Experts of a small language model.
Experts: 48 experts in each of 8 layers, 112 squared ReLU neurons an expert, 6 picks a token, a softmax router.
Training: a variant of Adam for the experts, 4725 steps.
Below are experts of layer 4 (counted from 0) of a mixture-of-experts language model. Rows are named router (the router's row for the expert) and show model dimensions 336-391. Each number is 128 + 32 x the weight over its row's rms, rounded and kept within 0 to 255. Numbers have three digits each.
After each expert's rows: "comes after" lists some tokens at least twice as common just before its tokens as in all text; "gets" lists some tokens that make up at least twice as much of what it gets as of all text. This comes from a sample of Wikipedia text that the model never trained on. Tokens count by the router's weight.

# expert 37
router:119136147180113086096039142137108110172118193103176141131140136097107135125061116160102108180090102101168132167094116163139134141154158165089091131132086135103067187140
comes after: ".", ",", "-", ":", " where", "|"
gets: " he", " B", " C", " He", " M", " she"

# expert 20
router:119068134147135148079165134079097125078098114153126095139171135138129081158083099111112082200183164124148081128115133136182119126078173107141150131086133127141130051193
comes after: " (", "-", " the", "|", "inomial", " The"
gets: " name", " X", "born", ").", "X", " Q"

# expert 14
router:134169177122120117138136116124117176175121105173157100111127116123100107145152092149175100160127095126175143124141139104073108118214110081087089121079146128176130147096
comes after: "2", "0", "1", "5", "3", "9"
gets: "0", " comp", "K", "un", " age", "%"

# expert 3
router:179188112107149120122112140182118160069078176079150119127136160101103150145085153198129139133151096094111138051105118162073163123114132124157119167145119089125086079125
comes after: "==", " ", " \"", " (", "-", "==="
gets: "me", " Pa", "be", "O", "ure", "cle"

# expert 41
router:112203115138178104079073177055138134119068160151104106132094141159127117158138138196167153170132137150073157154110150118125156119076106078146101111096134130168112148161
comes after: "==", " a", " and", "-", ":", "Personal"
gets: "x", " local", "Personal", " guitar", "Early", " UTC"

# expert 2
router:130091161161129125084144122133144109112115050141138145098046160135140121157161117092036071112146143163153131100162147087106164099170090101187138122018084098217111166119
comes after: " |", "|", ",", ";", ":", " in"
gets: " ", "\"", " D", " R", " other", " W"

# expert 34
router:103178160105133126151138182192119172081148134150127128104087108165135137116144111095144126120143076221120127092069128136141157146120141117161149162126156122127111122103
comes after: " the", " United", " a", " an", " and", " of"
gets: " first", " &", " American", " US", " British", " music"

# expert 12
router:085125098106136123109153168157148117181152114143105124134095135113201146163130086086178098157144127165162079119179169098182172164122077169070129108137115121141177155090
comes after: "-", ".", " the", "|", ":", " of"
gets: " A", " In", " I", " No", " On", " Ar"

# expert 31
router:169117171164094131173146129117140116116154106149137077083147132164147183101125099173082136092155107137105096110129115150139161112092167174192159113124181126122106184084
comes after: " ", "1", "–", " (", "See", " See"
gets: "1", "9", " also", "8", "min", "ti"

# expert 17
router:171141102160147134130136186151102119132161077114110156137136176137119117115078150130108191132090144087112110149137170137105104162106160053138186113124114157142078165121
comes after: " ", "9", "1", "0", "2", "8"
gets: "2", "3", "4", "5", "6", "7"

# expert 26
router:130133144178108160122106099139155158111165129143139181185189139084123065103151163122141100088110140103103160148058156115134132143193099112141128134115153125171092116092
comes after: ".", "\n", " the", " a", " of", " and"
gets: " The", " his", "The", "A", " her", " their"

# expert 18
router:124117180126097114113066145069126143146148131139107143147146123160120130124142152138169109161143121130158122187065065101141111143140155148112131153125146156058181126168
comes after: "\n", " \"", " In", " re", " pre", " un"
gets: "-", "|", "==", "an", "===", "="

# expert 21
router:064166114194145102178121086168124136164165193080078105106130111129153135201167161138099090050135143085197094132189111117119152086104095122159154146159055178123131137037
comes after: ".", " in", " on", "In", ":", "On"
gets: " it", " It", " this", " March", "ve", " August"

# expert 13
router:084128113078112140131139139151084146131145133111136156200114154162086211119167120115142138130125143134078118111144153143150127162139111143099148142121139164153166078094
comes after: "\n", " |", ".", ")", "==", " ="
gets: "\n", "==", " ==", "===", " ===", "===="

# expert 4
router:090134113167157139128070139127049111133122085154158146162134131104141140182127121137106141139154133087139179162138128167155159126101119127134101075107116245087153122180
comes after: " /", "6", "3", "4", "\"", "5"
gets: " (", "–", " –", "/", "(", " $"

# expert 38
router:178112152100182089113162191166137120162102220088116171122139158130102160158179140114141091117053115143101124149129177136188144085122135145112122101128125127088104167052
comes after: ",", "s", " such", " well", ")", " years"
gets: " and", " later", " or", " including", " then", " while"

# expert 23
router:146119148117125132110190094081098140136181116163119152164089085135161142116104177068174134121130096150054082090176165115140125121140174134137101149121146107140110117130
comes after: " of", " in", " to", " for", " on", " at"
gets: " the", " a", " two", " The", " very", " another"

# expert 8
router:157149128134120077098135022130128166132109116118098082146059125157131161148133105115162177135100111127128115190080113103094147174103136168122095108143144126110150119155
comes after: ")", "0", "4", "3", "5", "6"
gets: " |", ":", ";", " Location", "):", " Del"